Weights of a small mixture-of-experts language model, trained from scratch on English Wikipedia.
Experts: 112 squared ReLU neurons an expert, 3 picks a token.
Below are experts of layer 8 (counted from 0) of a mixture-of-experts language model. Rows are named router (the router's row for the expert), up (a neuron's input weights, with its number) and show model dimensions 288-383. Each number is 50 + 15 x the weight over its row's rms, rounded and kept within 0 to 99.
After each expert's rows: a language model's description of what the expert responds to. This comes from a sample of Wikipedia text that the model never trained on.

# expert 0
router:53 69 47 65 56 53 39 25 65 46 58 59 35 52 26 61 51 92 44 38 57 37 55 52 49 34 17 40 39 47 74 76 40 32 56 58 49 26 38 50 52 55 50 63 50 35 63 74 42 56 16 52 51 49 71 19 42 48 14 45 53 29 78 28 51 50 49 22 71 50 51 66 73 32 51 42 61 54 70 50 43 39 62 23 45 60 72 26 65 53 55 35 50 47 43 39
up0:49 45 51 38 57 37 41 50 18 58 41 33 46 44 37 09 44 71 69 39 40 26 34 38 69 87 79 40 46 35 49 56 54 44 73 56 58 48 62 70 49 42 40 48 62 50 68 69 42 26 78 65 60 28 33 23 55 52 47 53 48 51 26 37 22 47 71 45 62 50 47 55 40 32 41 32 44 63 48 60 59 67 45 48 59 99 86 48 37 66 57 45 33 64 69 49
up1:91 61 61 41 36 40 35 56 54 34 53 33 72 52 55 68 02 94 65 51 56 22 58 48 66 57 32 57 46 21 71 31 44 73 33 43 40 37 45 47 51 27 28 49 55 49 44 67 26 53 53 42 26 54 33 39 49 32 34 37 44 42 70 22 63 63 39 33 54 33 52 61 80 68 43 38 11 45 50 44 51 40 63 42 57 20 65 66 44 55 46 40 47 53 59 49
up2:37 64 38 33 49 58 45 41 53 55 61 48 53 23 39 55 65 58 42 48 45 66 49 56 54 29 29 67 49 63 32 40 42 38 59 44 49 60 47 56 29 59 32 61 20 66 63 33 46 74 42 53 54 53 42 54 37 66 54 45 33 29 53 43 53 78 51 59 71 93 33 61 48 57 34 63 50 60 54 57 42 34 61 70 30 50 37 45 79 57 55 65 59 78 51 16
up3:64 41 49 62 73 51 81 18 69 52 44 61 54 52 45 45 56 59 71 53 47 34 58 28 58 37 51 53 53 49 49 59 50 49 44 61 47 63 26 67 34 58 53 63 37 43 55 24 48 60 48 41 36 54 61 62 26 77 38 51 56 49 56 66 56 64 53 30 62 66 53 34 58 32 40 58 43 51 53 49 37 48 76 34 48 29 47 56 33 46 67 59 83 55 56 35
It responds to: Common nouns and final word pieces of names and titles, such as minister, University, film, and endings like -ey, -man, -ham.

# expert 15
router:51 40 43 29 62 65 81 21 52 61 38 71 42 57 58 32 60 72 50 47 24 37 30 38 67 54 53 45 33 23 38 62 68 45 50 68 75 51 36 75 33 60 78 58 34 57 39 62 56 52 15 68 68 53 44 53 51 45 46 41 31 58 54 53 77 88 42 42 59 26 75 62 55 00 54 49 55 38 66 43 31 63 74 67 51 53 20 54 41 45 50 50 55 58 34 57
up0:62 54 38 55 68 48 44 39 65 53 55 43 58 61 55 57 43 57 34 51 44 30 52 55 68 57 40 61 73 61 22 69 35 47 37 40 49 42 55 44 37 59 52 69 61 53 36 54 77 28 34 26 88 40 46 46 62 46 43 47 51 68 58 62 59 37 41 42 31 84 36 67 36 46 49 28 48 45 76 42 17 38 50 35 57 84 66 76 67 76 47 70 42 28 20 65
up1:59 57 55 59 62 52 60 64 33 55 62 58 52 62 63 61 55 45 57 39 34 45 45 64 64 83 69 78 45 65 52 57 60 73 38 59 53 22 63 63 27 52 67 49 34 70 51 48 53 51 43 57 82 59 52 53 40 49 37 41 48 60 67 64 66 52 55 65 54 27 61 39 40 68 40 69 30 35 66 25 50 46 52 79 71 51 35 48 49 38 57 70 48 49 46 45
up2:40 70 29 76 48 46 54 43 41 35 72 43 55 50 42 32 37 48 45 27 76 29 38 71 61 61 73 43 55 55 42 49 75 31 62 50 39 74 34 47 28 28 72 33 54 26 61 39 65 22 50 43 67 51 53 62 83 55 53 35 50 40 47 45 60 45 35 84 68 63 67 30 30 40 42 33 76 36 30 75 48 45 63 55 63 40 49 36 51 46 63 48 65 26 17 53
up3:52 52 34 55 38 41 19 66 58 38 31 43 45 48 45 55 68 71 41 38 35 52 35 63 19 33 45 31 70 46 46 51 37 74 73 57 62 01 58 56 49 41 56 51 57 63 61 70 57 60 34 33 46 61 46 81 52 55 28 44 72 55 12 29 73 30 47 49 46 53 55 71 68 19 43 31 49 43 31 35 37 54 53 66 55 58 44 57 49 65 56 80 52 44 52 69
It responds to: Pipes, equals signs and dashes that build table headers, section headings and stat columns, like Votes, Year and Apps.

# expert 14
router:48 73 82 66 35 56 52 17 36 56 50 36 43 68 62 52 32 59 35 33 44 59 64 29 64 52 59 19 54 53 58 54 58 46 43 42 58 41 55 61 49 33 55 23 52 39 49 38 54 25 58 57 30 29 65 33 49 71 44 46 50 69 32 54 69 52 33 49 35 63 45 43 59 64 52 32 72 45 51 62 56 34 26 70 71 40 21 56 65 99 67 42 60 60 87 37
up0:84 72 33 64 53 50 47 27 45 60 17 40 44 33 61 59 28 72 59 28 44 72 44 31 72 70 29 56 32 39 46 68 62 51 28 52 45 58 21 59 42 68 79 44 27 38 41 69 49 24 45 54 54 40 59 70 67 03 69 57 68 31 46 29 57 26 36 28 52 21 20 69 57 66 66 35 27 35 49 55 43 42 50 78 50 75 41 57 67 65 39 49 33 44 82 42
up1:53 43 54 64 49 28 67 23 49 23 44 66 72 53 58 76 41 28 47 46 48 74 50 79 36 47 36 62 52 53 63 46 67 33 39 49 51 58 48 65 51 40 25 51 35 59 58 27 45 37 24 42 56 32 36 21 59 40 86 41 56 32 34 59 55 41 30 38 43 65 28 61 67 56 63 71 78 45 44 74 56 49 50 40 70 41 33 32 46 32 64 28 74 60 48 44
up2:18 54 65 44 75 81 35 48 45 35 67 60 77 37 63 26 57 77 49 25 74 78 67 32 59 59 31 44 49 36 30 20 60 35 42 57 68 20 53 52 63 85 69 56 30 61 37 33 52 29 47 53 38 65 59 53 35 55 42 28 69 49 61 70 57 53 54 36 45 54 45 22 45 51 43 36 32 77 69 57 44 75 46 33 61 56 39 61 45 48 62 40 30 76 39 47
up3:36 73 51 37 16 80 74 42 47 48 69 70 85 70 66 73 57 43 54 44 60 67 42 68 62 47 76 70 47 52 38 66 61 59 48 55 48 54 44 38 53 58 50 53 46 36 46 62 33 34 22 42 21 30 56 55 69 54 44 48 52 77 56 70 55 61 52 44 72 37 60 54 53 54 59 37 46 44 35 36 54 41 52 48 75 52 55 46 59 50 57 44 64 48 72 52
It responds to: Relative pronouns, subject pronouns and articles in running prose, such as that, who, which, he, she, the, often opening a relative clause.

# expert 4
router:75 58 57 15 34 72 29 63 28 34 59 40 51 87 38 54 50 51 35 39 63 64 59 53 60 38 48 45 52 50 69 42 41 61 48 16 47 35 45 64 59 49 55 56 47 58 37 36 62 82 50 43 50 50 62 44 55 26 47 42 44 27 67 26 28 42 50 51 53 46 56 45 45 55 57 36 60 67 54 50 66 59 63 59 50 71 20 50 67 52 43 48 41 45 55 38
up0:48 55 37 45 45 26 53 40 40 55 49 84 56 53 55 50 35 54 83 58 54 52 47 47 59 36 60 42 48 35 60 26 42 23 37 68 44 57 57 42 72 57 53 65 61 75 45 26 38 50 33 76 51 21 61 32 57 50 48 28 51 15 77 34 24 71 68 36 56 44 52 39 62 55 22 60 34 39 76 35 67 79 62 97 41 30 45 34 56 53 55 52 71 82 42 53
up1:59 56 70 53 66 37 33 45 32 45 48 45 41 51 40 50 42 66 43 72 64 66 53 42 43 40 52 62 41 62 55 61 23 66 57 38 35 62 42 43 50 57 78 52 67 57 52 44 54 64 43 29 50 32 55 48 40 45 55 77 37 41 59 57 32 56 49 18 24 70 38 54 61 40 49 27 87 39 55 73 76 73 39 32 23 54 41 68 59 39 20 55 46 00 55 24
up2:46 41 76 46 47 52 51 58 34 37 32 31 29 63 61 32 39 52 49 60 38 58 61 31 39 21 34 74 19 64 70 38 76 52 68 32 40 54 56 75 34 57 79 56 47 45 44 51 38 71 30 48 58 35 70 61 44 39 31 51 34 43 36 09 29 62 66 50 46 46 46 55 50 34 66 47 65 70 70 53 26 60 22 57 56 62 44 64 31 45 58 66 38 50 31 47
up3:32 72 49 71 73 31 34 38 64 43 48 51 59 61 59 50 43 38 57 77 55 50 42 29 74 50 44 28 76 22 49 41 65 45 67 27 76 34 37 69 62 68 40 62 35 66 51 58 61 57 39 64 53 79 23 65 67 75 44 44 33 34 47 47 31 40 50 42 61 44 50 54 47 74 48 48 52 78 43 17 57 51 65 20 45 47 43 65 62 60 31 86 68 48 57 46
It responds to: Capital letters or first syllables beginning proper names, often non-English or romanized names, such as Gu, Cha, Q, L.

# expert 11
router:41 41 38 50 63 54 38 59 24 36 65 67 30 56 51 29 55 43 60 37 43 47 21 70 51 63 55 57 85 44 74 64 87 40 48 49 63 30 26 58 49 44 51 16 22 20 61 40 41 59 32 39 51 48 52 30 38 61 30 37 53 35 41 48 57 65 45 40 49 49 58 49 49 25 45 43 38 57 50 41 36 33 60 43 59 52 36 43 56 72 24 41 59 67 78 52
up0:62 60 70 31 58 21 56 44 36 34 59 64 28 41 38 33 50 42 50 43 40 42 55 67 51 56 53 68 68 62 34 51 51 65 45 51 47 77 47 56 51 46 61 46 31 47 76 38 62 34 17 51 62 54 60 22 70 35 31 46 24 20 69 48 47 38 52 39 52 50 55 24 47 32 69 51 44 28 16 26 45 71 68 48 64 60 34 52 28 68 41 28 33 35 43 67
up1:59 57 33 47 01 65 39 47 40 22 53 71 46 45 53 64 59 25 68 31 49 73 44 51 76 49 56 67 82 68 54 55 37 36 73 58 32 32 42 51 52 59 53 31 73 25 39 61 71 55 52 17 50 17 43 20 23 45 49 86 43 48 56 47 68 62 65 57 56 62 37 64 76 54 43 67 47 70 36 39 53 29 44 65 69 49 58 69 71 61 42 65 72 51 39 36
up2:57 52 14 86 44 53 57 47 47 35 71 48 68 48 53 39 83 58 43 44 29 35 39 48 63 45 34 23 50 68 49 72 57 42 54 55 59 28 41 54 19 59 59 34 57 54 38 72 36 62 30 58 43 55 47 70 56 58 15 78 38 45 54 44 34 51 80 47 75 44 52 74 68 58 54 67 62 27 63 24 40 57 60 49 29 40 62 28 62 77 27 65 36 42 58 64
up3:42 54 60 68 76 40 37 29 25 49 33 61 71 56 46 35 51 53 18 49 66 59 35 46 36 68 34 62 47 36 47 69 64 26 63 47 86 37 46 84 41 55 47 54 47 53 68 36 58 50 52 69 75 66 54 48 43 51 41 57 74 61 59 67 71 42 41 36 43 46 34 70 59 35 55 37 55 46 40 29 60 37 41 42 42 50 38 04 46 64 42 49 65 45 49 54
It responds to: Place names, country names and location fields in geographic infoboxes and lists, like Tokyo, Fort Worth, Croatia and Location.

# expert 9
router:55 58 44 29 31 51 35 47 56 57 47 29 47 42 68 45 67 36 44 50 46 30 39 53 75 52 26 77 40 60 81 48 34 44 56 44 35 71 47 67 41 81 37 52 34 03 49 54 33 65 51 56 16 40 61 15 56 38 34 36 32 34 44 32 20 53 57 50 59 49 93 60 77 63 71 57 65 33 27 42 64 53 61 46 66 48 51 33 55 33 26 50 57 22 56 59
up0:60 40 46 56 54 52 52 44 54 53 42 38 55 47 56 54 47 26 45 59 50 47 39 30 83 15 29 62 32 47 60 55 84 52 64 52 72 29 60 28 37 56 66 46 42 63 25 29 83 60 92 32 62 40 29 55 63 29 40 64 66 35 48 70 44 61 10 20 59 43 68 48 55 64 34 56 43 63 34 29 54 79 49 46 24 65 53 60 17 49 69 57 34 49 33 70
up1:56 58 45 57 37 51 60 26 49 74 74 30 49 32 68 41 47 48 60 39 47 63 50 62 66 50 60 53 34 70 56 79 73 40 29 48 47 66 75 74 59 67 64 52 47 38 66 69 41 30 46 59 35 54 58 36 24 51 50 82 26 37 64 39 49 43 92 54 51 53 53 31 35 56 63 43 62 37 59 68 44 53 40 52 62 38 55 66 44 40 57 58 45 44 63 44
up2:57 44 62 62 26 58 44 52 65 47 61 65 62 51 55 66 63 66 14 76 44 47 44 38 67 71 56 58 57 45 84 45 31 38 42 28 45 52 67 50 62 59 32 54 34 66 59 27 30 67 62 40 67 36 29 39 44 41 43 40 45 48 85 52 42 55 54 18 49 30 64 65 20 38 40 54 44 63 41 27 35 32 58 64 56 40 56 35 45 39 10 48 58 72 39 32
up3:60 56 43 28 71 41 48 52 58 49 34 57 15 30 33 42 65 53 48 59 55 33 84 58 39 40 53 63 68 48 54 43 40 29 53 51 47 48 32 23 57 51 27 41 54 57 59 48 39 44 42 56 49 50 56 47 73 61 38 35 75 65 62 43 50 34 72 36 47 49 84 48 72 66 68 74 49 46 44 42 49 45 47 47 57 44 30 35 78 64 62 57 15 62 67 62
It responds to: Word pieces in song titles, quotes and casual speech, like the s of Let's and n of hadn't, plus pronouns me and you.

# expert 7
router:43 69 72 36 66 45 55 43 55 35 86 54 11 31 45 73 55 73 62 71 19 68 54 32 23 66 42 64 25 45 40 63 43 35 33 29 49 50 44 67 59 54 26 65 48 23 56 30 53 75 59 35 53 48 60 44 39 49 43 57 32 50 59 25 55 50 39 52 39 61 88 47 48 20 47 37 51 65 66 53 54 40 65 58 60 36 52 35 41 58 47 38 63 53 63 34
up0:52 78 57 38 15 58 26 60 62 42 29 69 25 12 80 51 67 57 34 29 49 40 75 46 45 46 36 68 35 51 47 29 33 59 62 47 67 61 21 52 34 17 60 73 49 45 40 58 70 60 47 55 56 67 30 30 18 56 40 43 37 54 77 37 72 78 54 68 40 65 43 27 40 19 52 48 64 49 46 71 50 65 52 21 48 49 56 56 60 37 57 41 29 77 39 50
up1:40 26 42 23 60 59 35 37 41 51 46 78 28 36 52 30 87 55 39 50 46 85 32 56 42 49 33 55 49 58 69 66 65 40 33 49 66 56 42 42 45 51 37 56 25 64 25 33 55 73 36 63 60 61 54 41 50 66 60 40 31 59 24 53 71 53 54 56 35 48 25 53 78 22 68 27 88 72 53 73 69 57 53 34 54 48 45 11 47 44 32 52 83 35 60 42
up2:64 37 56 57 52 73 48 76 54 63 54 37 48 52 62 48 26 56 52 48 82 41 63 40 41 19 57 35 51 33 53 55 48 57 54 67 53 80 63 40 52 63 52 47 16 35 51 57 62 64 54 45 21 32 54 39 29 36 45 60 63 62 48 57 47 52 56 15 48 71 43 42 11 77 46 51 41 47 58 35 65 67 22 59 81 68 46 50 45 51 55 52 41 83 48 47
up3:70 34 46 20 48 46 51 57 75 49 66 77 73 45 20 61 51 80 43 64 64 75 30 22 37 44 22 26 59 38 69 33 40 48 63 58 51 62 36 68 53 40 29 47 63 34 36 45 43 50 44 48 67 45 38 65 62 48 46 63 19 68 47 76 37 71 64 80 33 57 63 35 44 21 52 48 55 54 74 72 40 50 65 84 44 48 46 55 32 41 63 50 71 49 57 51
It responds to: Surname endings and foreign name pieces like -ić, -berg and -ska, plus pipes after player names in sports results tables.

# expert 10
router:70 46 54 37 51 48 45 55 48 21 42 36 69 55 52 58 55 53 27 60 47 64 67 29 71 64 26 47 16 40 49 35 61 50 18 38 12 34 27 57 31 61 57 47 51 41 60 47 35 54 18 47 46 43 68 41 46 51 55 50 59 55 87 48 32 76 61 55 48 42 37 48 56 39 42 52 37 68 54 35 33 28 29 60 49 65 30 60 43 46 52 53 74 39 70 41
up0:35 37 50 41 64 56 50 45 60 46 54 71 55 51 48 40 46 45 48 27 31 65 37 45 57 47 40 73 64 62 27 67 65 37 26 34 25 22 48 66 54 61 57 73 46 34 68 47 44 35 19 29 39 79 44 57 41 45 78 49 64 84 72 40 61 48 48 62 53 51 21 52 82 64 43 55 65 68 45 48 55 33 63 29 68 36 35 60 45 40 43 61 44 58 73 32
up1:74 54 45 49 40 42 60 38 64 60 49 74 52 80 45 58 30 44 44 36 37 46 58 38 40 48 41 82 71 37 58 48 33 43 73 49 33 56 45 87 57 51 58 54 44 46 50 39 54 38 45 75 50 64 82 32 30 50 42 45 41 59 68 58 62 61 74 45 25 47 41 67 50 56 52 66 80 37 49 42 47 46 07 59 42 52 26 49 63 81 58 43 49 48 39 57
up2:33 70 63 36 50 63 65 55 39 35 62 42 73 66 69 27 36 11 36 20 53 69 60 57 47 60 62 40 41 54 44 65 40 24 66 69 52 49 54 78 62 51 57 47 59 65 53 51 42 40 37 44 40 67 55 58 48 77 37 58 53 56 63 46 56 58 35 36 56 57 37 33 61 53 60 51 46 50 54 65 51 16 29 52 64 68 66 57 47 56 62 50 71 55 58 38
up3:49 51 45 55 14 61 70 35 37 52 44 74 42 53 48 65 49 62 27 72 26 28 39 28 42 56 67 61 62 36 69 16 55 86 90 58 44 35 71 48 48 47 14 56 44 36 38 67 69 68 52 47 52 25 63 31 44 56 56 54 52 51 60 33 62 45 35 54 65 44 46 43 66 41 54 61 51 54 76 31 29 71 51 53 68 64 33 62 42 51 62 61 48 56 45 73
It responds to: Month names in dates and verb endings finishing passive participles, such as cancelled, relegated, with some digits and commas inside numbers.

# expert 1
router:55 32 38 51 45 76 59 52 21 49 38 45 16 55 85 49 72 53 53 66 40 60 66 64 75 62 44 44 31 26 47 56 78 64 20 29 32 30 66 54 58 37 65 43 28 52 66 49 48 58 15 60 32 49 27 39 70 49 32 54 36 47 66 55 49 34 65 47 63 78 68 46 49 36 53 55 41 57 74 32 55 38 40 57 69 72 59 41 54 41 66 62 45 39 36 63
up10:50 54 77 19 56 74 40 37 49 31 55 63 26 72 33 47 52 77 62 42 62 34 67 97 79 73 70 63 49 41 56 51 47 52 39 48 38 50 56 36 51 43 50 39 48 34 48 74 67 47 48 50 43 57 41 31 46 50 50 61 39 44 61 68 80 50 74 54 36 36 41 37 56 30 44 58 50 61 46 35 25 51 33 20 61 70 62 66 61 27 67 52 67 55 30 10
up11:50 68 37 19 39 56 59 46 32 45 56 55 18 36 63 53 58 79 71 48 61 48 58 56 61 49 31 48 40 44 56 41 33 24 54 30 62 52 32 59 33 55 81 40 52 41 62 38 55 58 30 25 48 62 66 67 53 38 61 75 35 41 73 59 53 60 72 63 39 41 53 66 78 28 50 54 36 35 47 48 63 40 51 25 49 64 41 51 53 77 66 41 84 61 52 36
up12:69 54 30 43 38 59 52 36 36 55 40 34 39 57 53 37 72 60 49 68 59 57 14 56 66 72 29 37 57 40 59 62 28 56 35 57 32 47 66 53 33 48 28 23 64 54 49 74 37 48 67 55 52 41 45 35 59 54 39 51 38 05 59 31 48 39 57 36 47 41 62 44 52 64 61 82 57 63 69 62 64 51 64 68 54 62 67 47 67 54 43 52 35 25 61 52
up13:30 41 42 54 50 53 61 51 66 60 71 48 46 31 54 54 53 66 24 34 67 43 46 81 59 51 42 35 53 42 59 54 46 75 61 29 62 56 32 64 39 34 60 34 32 12 70 67 43 64 35 54 46 67 57 58 30 57 42 52 55 50 37 55 29 60 37 51 71 54 50 71 56 74 36 53 86 59 61 35 88 42 46 28 68 80 22 52 68 51 18 46 44 59 56 46
It responds to: Articles a and an before descriptive noun phrases, plus line breaks, field labels and pipes in infoboxes and election tables, like Starring.

# expert 2
router:58 48 51 55 70 49 83 57 53 33 60 28 30 46 35 52 82 44 59 40 50 65 56 42 46 18 42 83 16 45 45 60 61 54 20 56 36 58 35 55 52 69 60 74 51 58 71 33 70 71 46 54 52 48 76 44 32 22 47 36 48 47 62 26 36 52 50 22 64 57 46 71 47 42 45 38 69 58 36 44 00 36 43 85 65 67 17 38 88 68 54 50 44 09 53 20
up0:48 65 38 69 58 48 41 43 53 32 29 39 44 48 37 29 43 44 23 65 40 55 47 68 57 59 27 31 50 38 58 52 51 48 59 47 67 27 44 61 81 50 50 70 62 77 65 71 38 29 72 56 49 39 66 59 50 25 31 44 33 52 64 56 57 57 35 40 62 46 70 66 61 36 58 61 45 65 45 49 66 33 16 27 45 28 38 46 33 52 60 60 67 60 45 47
up1:26 37 76 58 73 33 53 63 61 66 74 43 47 63 41 53 74 21 32 47 48 23 31 53 24 91 85 41 61 45 50 61 63 57 35 70 45 49 36 53 46 57 78 73 39 51 63 38 35 47 42 47 45 75 49 46 41 27 52 48 39 41 70 40 44 46 13 60 54 41 27 57 36 32 69 39 79 24 25 45 58 32 71 68 38 63 55 66 76 60 53 72 65 32 19 53
up2:61 65 55 48 33 34 50 39 58 38 72 27 52 64 47 43 75 61 37 66 33 56 63 41 45 26 46 99 27 60 28 55 41 39 59 49 27 41 87 32 50 81 78 53 58 50 57 54 19 72 60 79 45 77 49 48 51 03 40 65 40 67 79 51 68 41 64 38 24 59 43 44 31 32 75 76 55 57 38 54 35 26 56 32 65 38 35 77 45 61 40 53 87 54 76 32
up3:51 65 65 53 53 42 29 88 50 64 72 25 43 38 71 69 47 49 79 27 34 23 36 17 34 79 60 46 50 59 29 59 38 82 36 61 52 48 16 47 41 58 63 61 74 71 56 53 59 81 34 66 56 33 67 34 63 53 31 47 73 53 39 70 30 28 35 20 37 62 67 32 51 63 47 62 37 47 35 59 60 72 47 38 37 64 69 62 47 32 57 39 55 36 34 41
It responds to: Prepositions, conjunctions and commas that follow a verb or clause in prose, such as commented in, remarked on, observed for.

# expert 12
router:52 57 67 57 52 57 32 57 57 66 57 57 42 47 53 66 50 59 63 53 56 62 16 49 84 36 49 57 30 55 45 24 44 68 33 63 38 38 35 65 44 49 50 48 58 29 61 81 50 48 39 43 45 42 63 77 52 26 40 32 45 50 48 48 49 32 73 44 40 58 73 38 55 54 56 53 51 70 48 32 34 60 49 34 62 52 57 26 49 39 48 50 38 60 51 84
up0:53 56 41 53 47 43 45 91 57 69 55 65 69 36 41 67 43 75 52 30 52 12 56 53 54 32 62 53 49 64 27 50 39 62 28 48 55 64 53 50 51 47 58 52 49 57 43 60 39 58 48 46 68 37 36 44 45 29 40 19 60 59 44 51 51 57 31 57 32 32 75 46 32 53 71 65 40 29 60 48 29 49 48 79 75 78 51 50 44 51 61 49 58 38 39 57
up1:40 63 45 69 57 21 56 65 49 60 67 23 53 54 43 52 62 51 52 53 44 55 54 52 56 30 22 63 22 50 42 51 41 42 55 37 35 40 39 50 75 55 51 42 45 38 48 58 43 48 76 55 66 31 40 65 45 75 55 51 42 50 61 33 29 39 65 63 52 18 62 63 60 25 46 58 29 29 56 44 80 79 61 76 72 42 33 32 35 60 54 56 28 56 42 49
up2:13 84 61 58 54 65 60 69 47 77 51 54 66 60 59 48 59 42 56 56 39 58 27 42 49 58 42 40 45 58 35 71 54 49 78 59 22 38 50 58 37 23 54 33 66 45 52 58 41 40 72 33 47 43 54 42 48 49 45 37 51 43 60 70 46 68 37 64 47 64 45 60 74 48 53 57 54 61 46 32 43 52 40 55 64 64 52 33 75 74 78 56 70 93 68 64
up3:44 76 54 34 67 58 58 23 66 56 50 30 51 44 53 59 42 47 53 53 53 52 64 49 62 38 72 42 57 00 50 50 42 73 67 65 31 60 63 87 38 52 38 31 40 40 58 52 42 41 64 59 64 35 60 89 21 54 35 70 48 74 34 46 74 74 49 49 62 00 41 69 64 50 45 76 47 40 55 51 66 56 48 53 35 61 72 46 32 65 50 87 41 54 67 63
It responds to: Pipes, equals signs and brackets in tables, headings and lists, abbreviations like JPL, MPC, LINEAR, and the word after describing an injury or defeat.

# expert 6
router:44 44 76 52 52 53 47 46 40 45 35 50 34 88 55 52 64 45 65 45 34 69 53 46 44 33 60 61 73 40 63 83 63 47 33 38 69 51 63 57 39 42 60 27 20 63 51 58 43 61 40 27 28 43 29 72 50 44 50 14 21 09 40 04 55 60 56 52 57 89 47 21 61 54 52 50 26 63 24 51 54 66 41 60 52 74 56 77 65 59 57 40 48 55 62 34
up10:53 62 37 20 49 46 57 54 28 46 56 40 42 67 71 69 50 47 69 28 41 79 67 81 49 63 89 58 52 33 57 64 77 48 34 39 46 44 40 45 69 75 39 20 38 62 40 50 58 64 77 37 56 71 55 36 67 23 39 26 30 11 49 44 57 43 59 38 62 66 40 42 50 52 63 72 39 66 56 48 54 38 36 38 79 63 41 45 57 49 39 43 31 53 34 55
up11:54 89 38 57 68 85 64 79 48 50 58 62 63 43 58 91 27 50 75 50 50 41 51 63 77 72 64 66 28 54 66 46 56 60 53 52 54 69 54 27 58 52 76 45 54 37 65 52 32 51 47 56 50 56 79 51 59 39 50 36 35 40 62 48 44 44 35 39 46 54 58 61 67 62 30 34 63 41 35 57 29 52 46 62 41 68 38 12 58 21 67 60 48 57 51 32
up12:46 19 63 46 48 49 56 63 30 09 67 56 47 36 41 55 47 64 58 56 48 27 40 78 54 31 58 61 39 30 58 54 47 21 54 27 05 84 42 38 11 51 40 62 35 63 66 46 57 68 67 30 48 45 47 56 80 73 46 28 64 42 49 38 54 49 44 52 63 51 90 42 57 47 58 44 56 62 48 31 42 49 71 43 48 51 55 47 18 53 61 32 61 43 36 46
up13:85 45 50 42 52 58 36 44 50 48 40 26 44 64 47 35 40 55 32 81 50 52 37 37 57 41 30 44 65 69 78 39 66 60 41 35 54 70 53 60 54 28 77 57 30 49 61 69 48 46 56 32 45 21 61 40 75 36 53 48 45 31 47 34 40 57 38 61 46 52 62 51 29 62 31 23 43 60 37 36 64 30 55 77 58 34 62 71 43 62 42 76 29 59 53 40
It responds to: Periods, line breaks, dashes, colons and pipes that end items or start lines in lists, taxonomies, infoboxes and tables; also first names like James.

# expert 3
router:41 80 51 58 47 53 88 54 55 80 43 82 53 37 62 62 50 57 87 77 37 30 51 24 60 70 52 42 47 57 40 50 56 55 54 42 28 72 37 26 38 48 78 48 26 52 69 57 28 48 49 78 26 58 70 60 36 27 47 65 35 63 51 57 45 68 64 62 23 57 57 59 59 66 44 27 49 26 63 54 46 33 51 51 76 40 54 52 63 44 63 46 52 38 42 58
up0:61 44 59 57 54 29 42 50 70 50 54 80 23 53 45 44 47 54 28 61 53 49 47 49 58 54 35 45 07 64 40 45 53 45 80 53 34 45 46 46 60 42 69 51 59 45 52 68 60 28 45 49 62 44 73 55 65 42 63 34 46 47 66 61 56 50 30 65 44 57 40 65 43 23 41 37 52 47 46 47 25 46 21 26 42 39 37 49 38 67 20 32 48 32 86 48
up1:69 75 29 42 32 42 73 54 51 54 73 62 73 41 29 48 52 79 54 57 29 52 84 34 37 48 52 55 63 51 59 52 50 29 66 52 65 59 55 23 55 40 57 55 23 37 56 49 41 69 47 64 61 42 59 59 30 77 37 66 50 53 64 54 47 44 55 57 47 57 36 53 84 68 75 26 25 56 56 54 59 28 47 51 43 37 44 47 24 28 64 52 67 11 48 51
up2:56 65 68 66 57 34 52 67 46 46 81 60 69 50 47 66 38 35 54 32 61 47 45 33 36 71 64 50 45 61 41 26 47 41 56 60 25 50 42 37 29 00 63 60 42 62 56 39 62 64 36 73 49 62 82 66 47 38 37 47 47 46 46 43 55 60 53 54 09 16 47 49 74 41 74 80 53 62 65 70 51 36 48 63 28 52 65 70 66 40 54 59 70 25 35 45
up3:58 53 24 38 38 77 73 56 43 74 57 44 72 47 75 44 83 64 56 28 39 31 27 42 58 60 39 70 47 66 68 49 68 44 57 45 48 39 28 51 57 58 59 50 28 37 66 87 55 44 75 65 51 40 49 40 42 58 59 73 36 38 35 61 61 45 60 95 19 58 30 61 59 68 33 32 62 39 41 31 42 49 45 55 48 31 65 50 71 53 39 51 39 40 34 39
It responds to: Word-internal pieces and symbols in scientific, chemical and mathematical text, such as syn in synthetic, brackets in formulas, and dollar signs.

# expert 5
router:55 61 60 69 58 37 78 47 50 52 56 21 40 57 33 40 56 71 39 84 73 34 66 30 48 53 31 47 28 38 57 82 78 45 46 77 51 29 33 28 36 62 69 70 36 52 72 57 65 19 53 45 72 28 67 59 48 56 41 56 23 46 42 37 33 36 78 39 69 64 28 75 41 35 57 50 48 62 33 77 53 19 22 42 44 52 56 41 51 57 33 50 49 41 35 35
up0:56 45 73 32 37 37 61 35 59 78 58 36 07 37 86 58 27 61 59 48 52 43 67 52 42 84 38 19 75 74 50 80 55 42 36 50 62 42 42 59 43 56 36 46 53 37 37 62 38 32 58 48 47 44 47 31 59 67 34 41 39 34 36 33 29 26 46 65 66 44 72 71 52 33 51 67 25 38 62 66 59 41 60 65 71 69 68 44 27 65 23 45 61 20 38 54
up1:22 42 53 50 45 49 41 24 40 21 50 32 41 39 41 40 68 54 54 63 72 49 54 35 45 55 58 59 29 72 49 49 45 55 65 68 50 54 57 42 60 22 56 27 44 40 59 37 65 43 43 54 68 62 53 38 70 35 45 33 51 39 34 77 45 59 43 41 55 60 80 31 58 57 69 43 62 68 12 63 37 49 34 81 87 59 49 43 73 43 44 50 48 46 41 58
up2:67 22 65 55 27 44 52 60 45 62 70 23 36 30 37 70 48 55 46 72 63 34 38 58 75 71 68 47 44 30 68 68 57 43 56 42 40 42 57 55 52 71 71 48 41 58 69 43 60 55 38 57 68 60 65 35 70 42 22 59 34 40 54 28 58 63 49 51 61 50 36 53 14 11 57 20 36 51 66 26 62 48 56 51 62 41 45 46 65 64 65 40 73 63 34 82
up3:54 42 22 36 84 58 57 65 56 52 54 30 64 63 79 56 49 87 62 29 81 39 62 30 69 69 61 45 43 65 55 58 53 56 06 34 78 35 37 37 41 55 40 45 60 42 54 50 42 55 72 57 40 47 83 64 38 26 24 29 49 66 52 53 55 89 35 27 35 56 20 45 68 58 44 46 64 37 62 48 45 38 34 41 70 66 58 27 48 47 64 37 39 51 37 53
It responds to: Opening brackets, hyphens, colons, quotes and prefix pieces like pro, non, un that join or open phrases in running prose.